{
  "hidden_size": 160,
  "router_score": "sigmoid",
  "routed_scale": 1.0,
  "router_noise": 0.05,
  "num_attention_heads": 5,
  "num_key_value_heads": 1,
  "norm": "rmsnorm",
  "attn_scale": 0.177,
  "init": "trunc",
  "init_std_qkv": 0.0395,
  "init_std_up": 0.0395,
  "beta1": 0.9,
  "lr_head": 0.0101,
  "max_seq_len": 256,
  "max_steps": 7003
}
Below are experts of layer 2 (counted from 0) of a mixture-of-experts language model. Rows are named router (the router's row for the expert), gate (a neuron's input weights, with its number), up (a neuron's input weights, with its number) and show model dimensions 0-159. Each number is 128 + 32 x the weight over its row's rms, rounded and kept within 0 to 255. Numbers have three digits each.
Before each expert's rows: a language model's description of what the expert responds to. This comes from a sample of Wikipedia text that the model never trained on.

# expert 18
What it handles: Year and date numbers. The century digits 19, 20 and 18 that start four-digit years, plus day numbers and en dashes in dates, e.g. 1970, 2001.
router:108150161162117163165162121125163195075105135126144126095127228184116152168097133103154164137185127142145114113147121186162143146140121165153088110126165085093078094043130146167101163184155134119090118122066180118114145093161101089175111167165168091161153099124121133089118141141138071119151142125062131127101147113095122129121151185166131127163143109106118102129161127113106104111103131079136134114150088176100132113116143121146089171066173181093067099103210086143171120161109170
gate0:151096158090116138148150064146112116124073120091221080124177160148102143168184130108110107082179137121170114179167137081141098171112102123125161124173175162164053134152142162153145125124171113162124173100144137103120110114161108074063135085176105169167152172114159109172137147117152117138195182132134092096144150130147116146158145156105153194139149186155098117124155099134133104161107144113063102122118116157130111112162079117111126086073177154134086122098057197127156161143134167
up0:114085140082145118165066091128086157156152118106100140090072060045126145095116106120176172168168142153098116172088107132129151137074083206100055165176105129139160112125094135165163147106130122114077113126177160142148100133097126132138138101084174176159156097177128146151128126112120079122095167099126138147136182141118117103093138114154095152111178115149119154152183099144123077157145157134168141169187123170109121093189125190076165124109135086105143118118206096111132128077164101
gate1:167162102132146109156127066078139109117122101104164221154130153077093105155120107165102146163171106143116105133101077148064174151147107157148122122119162119043149125164144083152135094142149193107080142111092090225163126147134142105082100192156158154117113152168091143141081148148133131137147163190088118124157142098163094094103081093087125108180128150100130082089162168163125104172138152147097094103080118134044102099091114122163113085098119136178161137126131115111127154122155168
up1:105154099119173189155117109054141138123099140101161153157172152145158078118107104122145167157125128167119105106114098102088126150160082128141061200089148145067125141175143057140090108125111138125110113067098051184127117134134156120109084126182119146121157101129115166111109126127135156143136148200118124096134161107102137156151108152141101117157134050055127138106188165146137167181123138166174111171159164159126057089122150174136146093173117107167123130133161109084156206075159147
gate2:095159138111109142063123154183155134112150130112173178189167065127130164119156084107141069175126153148109113129121165131137129171176119112132109142130172090117104120047158120141176103141111081131171113134129095097195117117088067090109098122074119129165177140162122177154136151107181080123089127105109104110105132124128134115121113134123120136170137083033154174134138083158114161075222065149099171085133116114147115113159124124165143128091120141156145105110142182186152159160192170
up2:141084132088100133089120121143126101111133113116103146079107084161109119169117118136112099095167123146151095133101124098158070124118146105134135103105139150097095100135154132107149107143105075107185146164157173199110062144080128151126118164089110177106099155176105195044170133159049125064103038153156161191127136093132091127098192107089117089145218093093115101106117170150120100091143152112131127123126136156120218089136066142107110135142118141098126144125107102094092172123104109
gate3:140113154103101050169155090143127130114161133102139141133117115162161045118106200091125153196176132100098133115196099067090055110133102150122170187133112175136152137150140103142159124122111127178138134100094160156064119115107069148103059196153135130123109141152095143096105149115080118112148126118130153085146194163138204112103178173117115140125092115107087069099177167114146126124069117097150134116124089101132101146135177132123146137159061112160112091146140110150073111171118176
up3:079135134167062121138165142105107125146128132114167111105138090081138099078156139124091079192151160049169120131182106132098091107115129125125176184142093097120155104195129071130179104111162131177176150121097180145065111078139090127115089192134155080111106150161131115143131113123078179134104117136134101099162147124142138127130145134124113139139140094092141054022172128185137125121094109122125132124124134109161080098179128122163111110191135151139097103177169131096088075119187169
gate4:111112159088125110077126137077145106121202072090113126085135138120126142133106156095150140048083119140140110093109098080193147177123061146182146140129085140136083128123079090133106148117104156092097077153074073151119115207138146133105119079086074133092045146138153122141217133161167126163087119135086153121142110140053100156175159082133166118152110177108108069145139119170094123120120157131106146100135108103161152126143079147144113120115152105088108111157108075092127130069112125
up4:111174081116137085136129126102134098079128091193175135137056103129131174181160096132104151116139112121097147127132112127133103150080025146141110116137110139115158153074139089211155063126120172092179170136077139221200168148133147161078187148153121117115090150097164136124144143132111085129155116095152120126097104155120112090183124110140104147117120159140143194098079081161098136118171124152141078166088135118161128134095162145083097108174094139126105156192115135088133080141119134
gate5:140146091231082113126155106147135120116145182100168125131130125144103100207115175164081129075113105127166110108126152116133153097128136176133094094086152116132119154131107110073071111156163203087134138142108129130152170113142105180191130132102098136168107147125140111120076125116141133129123107153127132155094118191079127112153039099128122100170126138124125088186145059093153140175166164146096116131200176113137156078091195121099084133079113137168094149117147152149067158139083178
up5:132146061053100127127088143158085163110148117189149186139124107143098163127102125120099109109153074101146146106151102134128194106136099157100173129135098117148060135098142154171157102086146169154172123133152111102121064161107162113080052152172163093140140139106110137156153146070067070143163151095087111109148165127139177117099125117171117167165100123174065117123100143128116126085135138084075178143084088162083128166129153146138182118159176126124211118144125126085102116180181146
gate6:123131158081143173109147176090072085125127193145193101124121144167116107148165121133108120107143131068112062127157140204126142143148096143166071083044082126122087164071140156151150132116101101111148129145080059157125120114090102074127131153114140144221131119201143076155104124135173193152158163153102108109123136164093119157145155127136098116155182186143110138198128110118108165087108111127074106111120153114151127099121114167123125140172163127156131127138094131140187086079077119
up6:140171181131194107179171126099118134137138088137145126155162136134205161143122110138145128125117087128137105146153222118075084165080133143132177130148120125182165166147117126132059094085165157129084112124142141062095136146138128106114115130196135130120177161081135135088152060096158093127068116181106130085165156122146085160059149117141104141110179070137120155096111131105083083147108136117144087143105133092144129102130098082129072081178110102153150076088148180168125109115100069
gate7:153152193131120126095090134111176125127121060118127142125125107138139172061123083117174117144150128111147191109105119151100115058094149178070113119121161126132131104130174009125133130128124144088144146168088171146104115111185064093131154208114183099119156085075151131114167119119088090116130188124101159160095174139059120139151108163183178074119145121130112162121165152101212092149174111133152132186097132120137120151133104087137175127182118140139158106115137150116142143135143093
up7:181108051141093112110139131189098152088105137084080116148119144110103117176127183137075137113147085107154082097107113122207139127122111117144165142118182068103119182151068132104143174120131087137124093153125117096123162148082134176139130140129054147147078140158150058127151167142164101165147170142138129130183077160174143164103155139156096174129146128167133138160173154147061137133059094118147118120112171119079160186075093099142081139053100107121107151177136141096114116149095153
gate8:106097140098201115107085167099137166145098171123156144179106153140080144153114077110097147161095176091192129093153121119117178165152163115095053175112122147095133102170139119145141119137129124089148153172153120153128121083115127135201109126160107157132172111125139135154119099124085210111126120120108162124120151185125167207167126144101121134127116124131137107188114044106136076098121142137200148050135219124122117098064145140115119105082101136143103121108104167059136177136121093
up8:115117164119143143094115112099116104105092239131155149103140216124144101173111124137053199092164116128150100064139105075106136119194168132116143146127117160155156124109153143092118142168153128170156189095139098141211045124092188158141123147110113088191098154146137117153084170161119159146132106133078115117162144091109098148102178091134113129100087153060131107168106114139107093117168084196081104127174180115136155159145165131128129110131130148107126134101086155136094129137146130
gate9:142127123129111160189201137110133213109141150111122150150101195136097130180119145123160144107150123136105118170137157096187066135138140093150088136087081101088130121073129094128143185134167121106089105075099162152150100161104185135186135122193098107197111127177139143083092124185103118115033117099138081139090198154178128152135118198118097114089132122119135117121143152115141115091115160115113128112113136065142135152121146127117123131146154151120116125121100219175117151179067169
up9:085174158122097088088105144107088027116149142125148109059183093127115141127163112121083132116083145134164181174098097071138151170125118106114132084175158134146144103157147124093123119155102179209162111075125125191107155053092115141104087064053142100105092113126144180128101125127083115141138128141136157130144100129132156074074114075122112172129112187088128133066156101100129184126128102134126120134153163192107133102075153117104120118100146108111108103097155095156186130121176147
gate10:101142118118124128204124087097172099127118153160140114090059095148111144106117138115073111167129106119088150137140085105164126164123188196140122103155140194141199141171129141129077155067114082149100142175130188118155114153166146153108066148093134181092118122080165125115085188119119098141196140127107074158154142140101094080142128103102094152166129158067141125146109119088167093158116090132171138110145156148153184077085103100134107117156172143152074114098178152127161068184154143
up10:078094067131067160176157136087087138170138162157132126147063140101111089129107098130132107135153091157141048162157155095178056109148134098120174102129111133117132121116115113123102175090090168136108031104147170142126123178149104089147195101119104097122128155107092102148149075129097116126131171215158121113114157105097159124111176090120141091171131184136129137146151131116125136131065130124053126090036093103130118126135134155061142121076083096084109112097117151158130118138131156
gate11:082165129163143118107119062089122182177129153106069082171110206115098116141110157112116128104149155145106097142149142130148119176150157103164132104116126222142120134156162165197122157128139109144111085126047162154099117081109156092117104194173152077100179148152077043191127173079151133115171170174132107136098162098071107072114147149119161124105136063136151115090125115089102085134124102085101088140106124105151128118089134111130124112165116099191135141132151150137139166172123126
up11:117134158087082113158102114122136145087101122152119076151117131112079173112158075119129117086109119129076113110122112098132065093099091152174113133125145111148105114147100078075138103145128128067138119100174157110075172152114133124107155142092083171117099140095163221096127130132079111133107072121146082149175117216192133128130106127099170118101084050136106167167168142088180147158134118098191163064121090109120095164103103144150119220143143147125160066113120166126116094121161105
gate12:182112151135103152118149104140094142095135119090147139131057119168084109107165141058151160115160147109196080135149182122161107163136160085121171084096100118157122133131183136106125149085123117181159126138168150093117119169094108191163156106109190118159081120091113158139151117153104113082166092132119103140097143136067117128093115104109159178103176126092154159043187082120153098095064168114102197109129081163162130147055152091175142131105122144093076132098131128086098131124122181
up12:105156129125152157121160169103128164117098155114158077140168162124168173096149170091167095087094146099144133128159123164086104141138146191039107144133147185158148162083153164150124073147105084134162143168130127159066146152132159102113144155117181090099124180119136165156130086103177146170175121180104147138108133125126158092092155110108152100102100147131080140165101091137114099139138134082148155173167114134175168196128129155113148066045125098199165127178159092118078102174071118
gate13:145082188153156168172139138115127126141179126087189144056135148095140101119118114151110175078101173139171115135114154140094144109136141100123159157068132084128156081081131084072160108146198153134184155105120090161103152073121146156130079144152096103106184086111096140201081121157109110148153164105092181078121115141146145088091099153114134152149161081148128121126111133096142167154098155121126151087136136164168130157123180072122171142090132106120164036184098138097137053123097095
up13:140121158189142144166116082151102068111121071154092194147171091143180044134127152086138113119161191157129162167094135184122155128132137108150106115159171120094135177156146146115122121133169100118141175144139163152097092107143087116219112118169143077140102189141125162101125145147190185125181069129114148086116150119129189114183121068151140120124142162158152115126143167152102140165100103124118100171129140165115146094145160166209077137112070083128141141107098118112089097147109175

# expert 38
What it handles: Capital letter word starts. Single capital letters opening a word after a line break, heading marks, or parentheses, such as M, T, P, and initials in codes like CCL20.
router:140150118119131165147152152065129146102151151162166131127126143119133170165135118107117126146123187134152147098132147178169098159100118185141111176098144093138080101125114087138141177242140171147130095128099191159132132053113103039136100148202202103156079128155141150119101122143121110143085139140104090055146145139054149116115122155144140150163152156081131099131131062120086068088114126101158114106140106140108121177129160144137134114118144163098053134090148157146192124131063151
gate0:103158153068083150096167128175144099131108161079166147059139122143095152095092079177102171091080112067158118119129147147084126062106129144162138165070173075109059099110144137100087165133165129102131085103189100147088153173152178153154137103133129165157144146133146117117116084187105144109147152155140087157097140124141144061072127145186203126142153140127158109123100176133119074122115099188053124134126105101134104139131142105160175172083140147114104125154104159127167137157070139
up0:106181127164156156091145123063136185122155124105150143100133136106130089136095149142176161125100182111069087165117156165177121171110142146071099105181176083077130170138163177149132106162109074183096109156096128116127154103123145192074185156158154127109166102131113163076126148080110118176145083113137172080160164142066103154123122123144124139123120163132177119112168134174166112100150113076112118167081077126202091119145114103107156132147167157190147121066149072145116098174138140
gate1:111127165137173144170131153158119057138135073092167122099125105127114143065089109106138134180110140139135100180073125149118132144124098069136140058200175156122119095127173113136136144146149109139157198076134099137130111099144098112149143198168153106098120128112130161162119167100138186139101123112139052121165132178096142166108092120167167092141120192129188107136126166159093194106141184176098096107208104123154161115135077136162100136129143114134132142099144146087107033161140163
up1:098171105125134146169109163116135110130131068073115107177118166079127055145117100106060121143143135078112129121150180157134122095106136142159110165164109144173093152161121153135170122116151118110081172142144122122150130117127121140160082170152115113151119169078201091129129101130143164106117150137130118122153158128075108106138095098136155160087143080156122102138100108178112185183197103096162145140185156119149135130152083079077234031073105135094170137180121097117119094159083166
gate2:098134207144163151137133164095158078134102104141166143104118123155077134117151160120159064141068141097155099157118120139128146120098140120145111079173103145130141104152131153137173110079180110130093088172124090128142137169093113100185192100141101173134074149134116136084100095117099180101122112087168101186122125186053112061125192112099068105113137134192171193140095105132074114123070108179165148183145110126114134152101134123129085091133049146081151138112103152115106117164101116
up2:111098072107073131119126142142148151182167117088170110084094144092081092151092116083151178133158151107155142116188142102108163115134114076055144175140135092103104133124092128154123202144117155214109115059116140103104118120088182124130143167090116202146127154144172131100107147135123087155145159148175216105107122100121128115110121102103221126140131082139101113162148174108171110145103118090161141149158165116129121162167192121077112100099152154142136140092165157124151184086179148
gate3:117152155164083108107148119122103146165115085062136152185140150128088132063127154155140092150133177133078145130201145164178062184137084143119077181075127086102098095128116127179146073178154110129130147120113098196164143086135057066103136154157167133098171145171137099120093090165138146167054144156157103133134127153102109070195160139155204123122153077125180140151153075104086140150124141149116137132140120096128139112112089122111136130091109142163178181156093139123126105128116144
up3:157135074118111125136143091177128123112091094133143131132092159111158150145189111180094099117063148111213136207078108092142056114133074156167130117144140079179120179124136110133107166082097111122157111139144076191136082124155120120161097076117109164126114153175113084113150150119151157117147171131122159189184113080108102146099127056187147103175131103134132086157113189124114118092101163053084109130134178161134124128150137075130143179113126140103130146206149133161159110121149132
gate4:105139157128081208099110121120113155089121163138153098145139146121143072112107166175146108151080184124107146098075107137164103131121179156125138114161145110113163139133122117122138144167140124168100202207114156108128123147139117138149140062137186146136110084168101192113128148155164125090103097173107179117138070128170158085183132118149162049093170091119189129114129159139125129154109119166098079097178123128164090102137176121124158155143168065144130083127129140177187131140020133
up4:121109075162133137067111144098080195116127180116174178159139146115104163164103095159083174115086125061111163149146124147143186164109154102143130144132151114110100114090109135081167162210117135127095135099134087166135078132119119193177124140156113137155097121082127122130128178134116132192162109095086159116060121132104075175139181103168139097122139107079105084104144103130105122125105100132070178145164198066164130070143134176110060156108114117139112111092132153122104110150064094
gate5:080124085117096118098149150114167170120108125079078105127087105151145160111070110089220160216164152130128101090167130140167147129112094149093144149157188103134123118157091169127123117114123171094107193153058109118152130112138146207091133181136139145094116115213169077120149104150158092097107099096105113159137110091174148149141180145124128170109127158138130243112167143131147102132101139092128108146103126077157109152145179140101113137105184139129121145103090128156098186107106154
up5:068136109089170134142131112104156095160121081088109182142085133119189202129078105084183132146110153086154102154155144156153147158075125117105095086061127075145133106148080147141155114127112128119100156152063172112174132095160098165157118166114141140111137110193183065157142097121153161107123095132138108176154129157103113082106173134145181141113112184150105185146149164151112062183099117150097134128152184109099121085199150107123098170128161148114111134154147111216150138104111089
gate6:148146149130074083156086140117130124124141142149147182141117155217150115135083138145103136150130091176116089175125129133127124162125151127146149155158093103101160091159100125106113149048173092166096128156116095149179082167169129191115149161115125107152129193042066121161154176200159204067070111095146136139112152134151134197180156126104089126129099210137075151144138112141115118109094139107091102068168129141136121111112088132161134116118181117141162109157148146127066117151113131
up6:169173093076092084079140173104127089105162154171087146123108130088148153109125118135102183082117123156161154116117109119163116199083130109091138118109153085147106156091104132153093148097143178106122131190128150209139113112100059044127118109151143139155188130152156143118099112143112036107108113156126128126145089084175129108142122143148144102073151136110145134075089076101116121133169174166126099140096105081119160166193229135101181084150113142106129095144111118117173113110092158
gate7:134179070072134132056134090102132148152157098169120107079161171097135073068120110135172151126117128096165080162177182139131091163123203141088093131158151155101125121146144166136132153170134154099119166084089038130126098106173150119123128099130112157201117142143147126138133177133145045096151162153163165111143100129113155118118182145126146096104106088117107044167131136168168137131146097187161181190102096129105092142145125158086135120121133168108162109131187149124137119140193126
up7:142131176099144119178140154130078064118134095105166074188153096131126116152079097131127119152100135089129158121041109055155174076147064081137161177141124132112155144141106123117113102154159197141168081107164136146075120165063123112096128118104183124081124167165156145166068183130140173094122077097085130106130189136157100109150150132121150143185127174109124159104122168160113136096147182167125114083119154164102152108124114129122130084196145083121127154135092102090176163180134115
gate8:137070094132099163119100065188165146093114168172177177081137142100086124132086118111113138136104125128155085132158143083141154099114142142157170124122143068119078060182079088096135114067159180180090138173135145108121090175160133129191098158139188119128067107075112114206104137148107137116131168122127149131187086150130108176067130108156141159097099086137142110100121139076134082090060197136066143076103135155141148133095119114116149117148115091114165095154115098137122107124147125
up8:093108142153130180149106154085073163128184081211134090117093173128127121100153130144089113157071085148148130098105090181116113135151159178107083138126128114057148176207163147162133119200116125091138124094082156151156121109131185110131117107117152123111155136146106170145158071108129116116100195110177090089077124159162144139170140168107158128158106162122099116128148109173095108037102091122206153157147135119079119127162190127128149145111129117176078126150128131181115104122100085
gate9:110106118137128147109152088151154169123083107121122152124081161101177158141129155127175119158104136101141044143116145167125104152140109162132113122133176176140111165124149151122173115186139122083145233120079146113192175103121109117130191160129173106103120127113134116158106137077103094176122091129085053093142164136110183100097101100223104154125132138180097118104127132077152167187160104107121173165161097131098127121133104164137066116175107106116138148173099194202115125143163091
up9:142067136132094123117096135139150111127095115163081163121079122093191124137106138137196118120134099122083119131092128148105122145133079160141126143100156165059192154218164184156084080115162105137119172162104174074152138119185144102143180158155154125102119125128122110133124113097128099137156105142143127190059128126122159140084079127158137193081089130112101221120097093122155152061123059138112143152095144090070094140142079158161126128148146156130111160202124125186131116112153101
gate10:129141073056168129148127092086075126100081183101134113088092143090170126103136188143112116123190166117164103171095143169179156156187102163165150107159124117136095103181149150134190161169074081055126110129160084123066116158102147116160133114146147188089115140113163132157142174102099152195099144093096076141132093083089192115100144098089151147126167132130101088145165176119103121146122074131099079132102076144133156105086117122092133149136070080138161120101161125129152109123105125
up10:139167107096197084091165113142203094163123177173130176124121136113141144076105128099166095085132058174132176167157073139129181153169076138133188090130112118058173140103157150114074142119093069073131099113164126131098136100055084127121166134122105106082223151108164133117138088140136099159148152099131103118131096057134138084171156138116137163124130136087141103141147196148117127145173118181098143155089121147155118069150131124132142122127122123147082113156172134135165162092106124
gate11:100086079129175106131093089163104196108110109109124085132143150149118201154150148135150137163105142106118107098197058159115118119112081140123130114155075154156145129147138073104123102080127085124069126105109051143096151122149103118178126108118104159127165077179173117136107147146124147132161121167129113078123103109145104127146155150124150091121147108204114116088119120143184082131159117132047093100110128109144161073140183163101071196122109106187083157149146136175202127116088196
up11:109134124110170123119156089138212128144163136086116133174203182077137127139181129124130121165140121101113140083126178123097114140164173213101150137171141162071102138128115109133124132168112117176075122139107099140071138092098134050189134174110156148101082062156092163171123156137113142153146144123123118141100135146094159084082166143109152135097089149110106120152112114211103114110154111099080154113086130150129105149200184143121128017097152118167121130103127123129153114136142191
gate12:131140098116117134127173158104132107080082147127163150118098071121133163156198161139106179108116121175132083086171108100152097141091096110122172159139187094137210139145153124195161134129116103136169134128138126142144133178090105093104100145113097181149136111104217099137117129094116160108120151147076136115091095121141040116149120113095096131125162141097129184173125143052156191142122121124072136139147126156144053181147220139165147157177120153132067095142154152114152095110165137
up12:102126144110132039187108154129111157184114142135173171126062089131110140175067184153074106155083167110151134114118130129124088127139118132117093111135147126100164143153128147117143094084105102140078126120129101159144152143098172088150073108161121127119103137163096199145066130071060092160125102085147107090070096158159141126108116141139165116162131146156111073166167131159170140116047116076123109154134119102132103167105080145144175164044083116154152102125118040131102127096155141
gate13:111087129151134146167142101114120182117153137127143155110136061132105128140187088142104143114147134131135181158164152203123075141134116153105095128154106137073111124170170102163115080096162104172117098150106127128161149099203155135121225147202143144120128134131154094123159143094116137138070140173108151185190082154134032093115139208140099207084087111140122145093187146163135131160078093094107089122172084106122126154177116126122158139148117146142139119190119125170125091132121132
up13:097161138136094135143123196181115077156114150150127122159113120117172167141130161092097064105178173147120144129164139139067115111134161110143133152179130059166189086123080150160180103115147185092169109126093154115109117112114147103088057157147087120106152122117174154142123115149136147138151135106160127127131136120038143062140120143153121111118158089149114143150113091145045056097117180150180101102112129124124092123120130140093049028112118111180093163130151096124149136077177121

# expert 55
What it handles: Year and date digits. Final two digits of years after 19 or 20, as in 2009 and 1925, plus day numbers, time digits, and suffixes like -ist and -ism.
router:114134162116071142126160149060151164058125127119180140090106111146146190123131099149136137153141134092191116106133143146159101173123112172074114115095157093146117098079128106128081147183130198140070107182095112115153109112103105103194108171137157097088149107135133171159092129180144138069139161087116128085116115145126192106111109124120147114160153135111137165136159074181154144053087126103179109133129058133073190113075108141118117131142111182116106148109142054141193131159093165
gate1:115144110113141132075072120132096126139139097186144145145099109127113122171109166133138128168155151180120141146113227181182115153092097097110131183083122080170115090129135094152167163133161121182098123105051132198168049147098156061104191076189131163153134140108131126088099053102139113126118108143135118134107093146147076138133138123145164168139198160106084127174127134142108096197122114132161200133115127114080148161114111135160140117163121076141093142127162150184123119157129140
up1:104131163082131185173140133173150111156126080095130137142100108148144070107119102129179155117114083102154192133113125088119112058137133110190124127079077146160153118114090141125126168094152169147089145127104113157120168147105121135139123178144127105143155171123128139120136199083091137109122130102175199136129092060153117099077086172122143157124111123086126165134132145180156138082126113120144095149138025124157076081109130190109115165120181165153224129137087115136087117143043131
gate2:139163133150091081117140168137122158077165080086094126111119111168087098137173122168126115118103104175062157154120132123154079111121143192141123124108104119162158129159098109147073168127155134140110108172167185067140124118175128137131106150096158097130196170108185165094127084119132130117153118193168130127099147137134196190116138125119166127164171139107125153116164148136081086122084189092085194136158124050122179080122126063144139154113147149189108146125080082130205097125146115
up2:155198158155093129108129141124083164142150081092146119108159145159095163099193148185129116151110086184132180128093148113150088128176148128105165073127110135128134171148146152097120137133141152082108110141169203128131102149106152129142159132065136142128181151144169128111110078135108132131160146156103106157087187114115198230084130087117163095158186103137163126129169099147071093126117195150088124122120140088081146045172135047167130158090132109145112158110115103133148107164118094
gate3:151151134186128141162088185118135166142135123184103114120136149156175082099129078126135208136114123143086117161120094122146150136142086152096157158172103090117125189141159113158094143194078168133063125110141104077054177094118164128187106072146086111119143143161186090147122119137156135151145083080150140164148140091125104109153135132118140127031172138110140151138130129144104141138142089202180143144124099163092120112109124151159094114059156098105092147074135090166118144072057106
up3:127079192142107142166094094194057090121100087162140138081140120078111160097162141124100104102158123120069159152126087121092155121161114120143119113177107112071105121073123122114160121071208110124162142089110070129164143080154129112169143108104155128103066127106171110164130146133089123103161181125116170138139101169109132172130121175170079101144115157065079127166136087089182176172131131116178198127105110116199144134091133150135160149174090201123118154101126104144132165110117148
gate4:079148087105077064136141154128130143133113187075181173098128155143159164124069154097111144042100192161162139109177127144081165063134080121096129094175060093157101082162086106123152147163161123123073075141147095099133100076099146133141093100137103122185133101123166134094083116144102144153136130073092111082166087126139182135100163161110115147111149175149122106206115118095116106102134164128110167107104083113134134078129154137148143100094103139136099122178108066084145146145150159
up4:177126161133127235129091132120143172150145139133044076133138092101153101122146105161110161143107079101140096102085147122124103099120131176122151087144198159161136119108190140135122142151133183088149117114135164162105166152193053089096069168124096124083150107154113120173134136137148136120063155103173110133147170086140117162190101057113102117171131169127088107095090143086166133149095137172083145122147149150128145162128117174141110118148138131159134090068079187154130155085085103
gate5:104119162114139074145179124183160106056140131123151104129117182116163157177139066142180118090119125131141173100142123127198107144111092178099129150123188138142124112114110094095119162108163112111214072183106120097148085063177149143130151138161199109093136155184098173182128084125081170088165086126044102119130087093139134131115129107151101176116135097134097129141104169172117158127093099125113140107145091156116164161085079127121091132119131160175149103137181177082113087147138126
up5:183190131173107207151117110149093100150121140162138113114163072078077115066128130170155164133115185116126068205072119120124155171176143117116106133123059122128096132138077163087082130149140103150110145105142144154076097172123153154136186162123118138193086096092146139138108128156139125146108148095170169153106183195083115144116084116111132109101175119132129094131156120153153124135108145087147040138150117123113154134134148143149186111146103189044084146087114177144119156131159129
gate6:121107127116138155118157131126086110069105207142142113134110172146176116103150110063170109141155147153123161125117124098100118150170123098122100127130081172144094166112122157104116119123171084129174158133140137114054170129134097146121106128174121106144106116138160138102108142131159148195103104129163089104084157152096114173124154075146128147173077113128127103158085126115055093117183157103080098210158207119162200140083123118121147118122115114127099079130170077170100031099205169
up6:101072122164114101153106122061102137126121086125126119121140091129109175125138080103140071090030059108122124095133045135145160160118180132083133115139085117127123140159154127067080117153118139132096080103118168067146148116109107108150119123156139187116062140095081195121143133156104162137117100122121102107132139139171092147125169134115149095197077131087076122074092121115121123084074089119114091128102099107073113201126093209083120091166138144091155117147070104125129126110157127
gate7:146158120128125157062152146109131121132122116097180119144131161095081152155125094168129139139165112096165116112156136155168167082134139119168125148152105137135118079092083154141137109186123181148176107100145094104108087100170084103160108092052124110046186138107149136137118213160160148171105182176086130082118153091095119165110137139171155117136140042155109101219087164179120069135101157108081134181096085076136122134122121142153110147131152195147100163165118145117144153115155102
up7:153122169166140041162153103125158120099111137106161090084105112100135155126139081167082140171163150146135118187097106146162156108121117106129110141133093138150114076109123095123155180105171159114149133134085125123178113170067131076134152122073125154135136109069109147162158117162108141032116167138134191107145110106142113162108164148137184138098136208133148175088162137155071072108105069127116207170127111149172154135207106074092127115135075108121104170161146123113174104148137094
gate8:121203163141101109131119099127122129130045145142132094078168063097138135118138116094148145177132100117094147172169141073143163120174130099116071127117107108123133176099111161148089174127071144154135115117216123061087132067142116106134061114168111110079150146151163085085149084183164148090123091116066131133166186102117173158093119172107110086170076137104077106098098113110063123105150094140140136093164152143162124166118133115115146156155117112133121146137132065140119179195123092
up8:135131091100109109119140136129156153083097151129057159125186114124114098151125092113131076155129136178093111196134163107147124138119193151107101149077079100100219147125062147138152196117081177129168098104195131189107072211068115124111072072124124118113134088105145111102163146136146098148189112166051152140168157123111063119129133118088154156127147134143134148105115140110103169129139070149163096186107150148128090086112151138097140122113121104177141135101132103155186114115107112
gate9:141160133124155133186141137095197128125130078188174109165097155098157099125074093129089122164132174173144162134093117210120096180114095143104067142124144097103118106124140152139156161122133161104120093104117134192162141192175127082143177110114118121090152132073099145151145094098140088077126198153084112184069091154178077114164138145085167188136104146137143178095111106090141191101136129118137130108096104146145106183091144190137180145179128160137137086078171105130121142130106123
up9:089126154121157159168115130089128133132151152143126128101116147109162120132111184119064115178132136164112173156119144183139146158147137108141147137100162125132120137096149098124134168133066119123168106188067131120094185177082115156100141135121087100092109145107140131094151140145170143073163170055094143104101113157145058086106107130137184151142144126043129107125110063156149165124061120104151121177092075145146231143129093140072128141121147142099075113097091193163052153096113164
gate10:084105130138173138127139158117086172128099113102182112165139186091092167148134154159113116133143127107137164102053160133119126058102114083160079108128113134139129106145093096143154125170122118105134099126122086120164175134070127151167064156140127135088119119151119071100133101092180087144131142105119131100151085111154206195124091105109164139180193092153116139082160096101117148098090039127126168043198126130147103115056115109135104161197150155167142130134147080165096129111110121
up10:127191110148118147152102091139137054162109112125110094180108154132119109124093117123173070139141096126129115197094134103149059171092097166127067178158134089105128124127115137126175081108066105098118170124159121138072107145148120101143141130197138087154091157082120117084170129147077136161143117159138163201167181154122089116154116100121104146106095161126190046149116117159151143103114210113080075117118153122091135125161081135154165093073138045093115119154132095114144141113162128
gate11:184117138081099196124135134074150162139158100053113147140104103160160184108112101151135148090109169126198094103131141148171133128145089101096062108114147106096086069098072149141155158181037084090139153087124117131109127177151111127171138109123097143095114180151166121115131113148184137141156134063118108123100102145163170073122142064103183166086091134160140141132138115115102176138165097153122105103089093122131130092149138097088060089144137146085054113145090148122175137123123091
up11:125122084094170104124162120177106072130114099142169169088157129187149217134110105078125081074101031150154090093122132173091134170129114121136099104098158128089125116117114127124077084116075088165134135117112093103138138124155136076115113147164203125133114146126124097169129159188108157130135120053094096182123111104136117123124102103132140090126151111105069063116130092156090144192104172142088126175100112208132090145182191125097129139114116129116124153188182159126143143133146149
gate12:166087108086138167075119140185122142132098179173133105098139084120178123093089118114104140109107148061152158110140118112146049133192148113153133147117126076120133064120117088148110058147152147203102155117152131166115032146147141114125134177091138157152159095140119126142132153081076149080157097123132166067137036128163134173120161132122164190135140102086106187134156123135089122078142084112147095152133077116164130100175108126128123179129085132175095113102129128171118135125115191
up12:157121079138119154077141133097142139136042118111154082114174070151143169137094163121106099125159164120119089123132146152139112149119084146180097128123093091078139124087165114084121136139089118193099125136127127176050068124088124108117152151147123089180181101145103125077110100071091108115158110121139171058153045118150117138103121151116134150131119144093078119105138114115086148125072061147143096175114116141123107103130101113061092053079096170115081072066162077118159122125108136
gate13:123157089090112124133086157115179170095155179148145105120127131125164199110108103144124105107128112128132134123113081179111184123171118144134099194153158127077113076088150161064116105157120099115073045103051086129129180138130122120141069133152059143103117121113147168172062134144172196097163102112116090089073094057147173108112150144092157198111120156097099141084127159146161110162141120120130126136096100119085172084144099123109155115153086116090119155106172106129168131077100117
up13:144204123137093098080130185115172164114140190098151114087115102141181165108164121119121155115133094116112139146128130155060181139150111152132128184152094136126180066089136173091166101151125077091178071121061094147149154132194138135134074126151105133102114088155139134127046123110168135102170094098138119090093112070117164091149117142136117127110149152106152151086177120109126120215122111130117156076142092038114121099152136129105133135187122106136126161121164103145161163103053092
gate14:140176132077120191138126160131068160059114133149112122144123105088067107158125147166078170146144148098125138097056169108058042108112113204112099117160134150147099112154103105150127093169103154135104166163174078172189079096171090127135126134141139144142097128088116137091135129144142168102144075080141145139151090103135156135113099104110100110128141107188144170109099173095103079146135061184129112145094131092122083156155154195095149110096179119128137170143128124156143131129119043
up14:143122137103123083169133137109077072204111115149207150107050100127171100151165136087159174159128120107125107176152140127098141121209109108111157135088090063091155143100157148163131134119102166142172141101141156139134121124165129105159137203166114117127108147154140081171184124178129147125118086109154073085117168133149136193145153131178082209179091125164101151128157105119154142148157134151121103121112124114125138144126139070111122092128127125031113100175088101129149157092080186